Experts of a small language model: width 320.
Below are experts of layer 10 (counted from 0) of a mixture-of-experts language model. Rows are named router (the router's row for the expert) and show model dimensions 192-223. Each number is 128 + 24 x the weight over its row's rms, rounded and kept within 0 to 255.
After each expert's rows: a language model's description of what the expert responds to. This comes from a sample of Wikipedia text that the model never trained on.

# expert 8
router [141  67 121 188 112 143 146 159 108 142 153 126 133 171 116 121 125 144 101 103 121 145 154 123  84 134 142 129 157 157 159 158]
Description: Field names and values in infobox-style lists, such as Capacity, Town rights, Created by, Born, Total and population figures.

# expert 13
router [152 109  93 142 141 124 144 140 103 130 149 122 125 169  82 134 132 128 119 100 107 139 118 128 110 144 199 140 149 165 162 148]
Description: Commas and clause-linking words such as which, that, when, after, while, but, and the second piece of Moreover and whenever.

# expert 14
router [163  97  77 180 154 128 116 122 123 146 145 122 100 160  99 137 109 129 106 123 103 142 107 123  87 163 136  90 205 157 139 143]
Description: Middle and final pieces of European and English place and personal names, such as Innsbruck, -burg, -shire, -ington, in geographic and sports lists.

# expert 7
router [167 108 115 187 149 142 151 172 119 123 120 131 119 138 122 126 148 135 115  95 116 159 120 111  83 147 162 131 134 141 155 168]
Description: Verb suffixes (-ed, -ing, -ated) and verbs like used, called, included, found, named, plus object pronouns them, him.

# expert 0
router [147  74  99 179 147 127 150 130 122 156 124 138 105 126 118 136 134 156  77 108 131 128  98  83  85 154 163  86 147 161 144 119]
Description: Opening pieces of longer words, often prefixes like pre, re, un, ex, comp, plus LaTeX symbols and section-heading starts.

# expert 4
router [121  99 131 126 157 129 144 155  72 152 139 150 103 156 111 136 148 155 127 115 119 146 114 105 128 123 164 104 129 135 162 159]
Description: Prepositions, comparatives and auxiliaries like of, than, to, was, around, often following numbers in census, sports and measurement prose.

# expert 2
router [174  72 106 149 138 139 149 151 110 138 174 156  92 171 101 108 148 165 125 118  97 139 102 144 131 139 165 121 194 166 136 156]
Description: Digits in dates, times, scores, coordinates and statistics, plus table pipes and commas inside infobox or results rows.

# expert 9
router [179 111 115 129 136 178 168 152 118 141 119 133 111 120  78 134 154 131  82  90  87 138 130 122 139 137 147 120 204 157 141 160]
Description: Function words and career verbs in biographies after a person's name, e.g. was, is, of, joined, served, appointed, also surname endings.

# expert 15
router [154  45 115 176 130 157 156 150 112 167 142 145 122 143 103 107 189 133  87  94 126 132  83 107  96 159 137 105 150 148 123 169]
Description: Given names and pieces inside personal names, e.g. John, James, Mc, the ac in Jacobson, the is in Élisabeth.

# expert 3
router [140 104 122 175 149 127 123 165 107 147 119 121 137 130  93 121 157 164 141 113 140 133 135 149  96 163 146 131 166 150 136 170]
Description: Subject pronouns (he, she, it, they), and/or, and word-internal pieces in species and biology articles, e.g. Artemisia heterophy-ll-a, beetle, internationally.

# expert 5
router [161  36 117 189 159 123 143 142 101 142 161 165 117 150 103 119 146 112 119 129 117 145 109 107 105 125 109 122 152 148 165 136]
Description: Capital letters and fragments inside foreign, especially Slavic or Dutch, club and place names after a capital, e.g. HNK, HVV, Hajduk, Tallinn.

# expert 1
router [158  97  79 137 145 126 153 125 117 145 143 168 103 162 106 162 127 179 137 126 113 134 112 118  85 146 153 126 131 160 146 160]
Description: Sports-season text, including year-range dashes and second years (2021–22, 2023–24), ordinals like first/second/third, and table pipes and section markers.

# expert 10
router [156 119 106 142 149 135 139 140 109 120 142 122 116 135 104 125 148 131 147 116 101 166 146 112  79 150 127 133 159 148 144 144]
Description: Articles and possessives like the, a, its, their after prepositions or verbs, and the first word of the noun phrase that follows.

# expert 6
router [118  59  98 137 146 134 147 139 126 140 141 137 132 159 122 165 126 151  97 111 135 155 133 100 135 166 182 105 122 160 156 146]
Description: Markdown table pipes, row breaks and separator rows, plus header words like Runner-up, Votes and Award in sports and election results tables.

# expert 11
router [144  52 112 219 160 156 119 127 117 110 110 126 106 155 147 117 142 148 127 112 106 164 119 106  86 144 151 117 110 155 142 140]
Description: Word-initial consonant pieces of lowercase words, e.g. h, fl, cl, br, or the p in multi-purpose and Housewives.

# expert 12
router [161 122  64 167 149 152 144 143  97 153 150 161 103 134 108 127 140 161 137 135  80 187 104 103 103 180 131 109 159 131 153 176]
Description: Periods and closing quotes or brackets ending sentences or abbreviations like Bros., plus completing name words like University, River, James.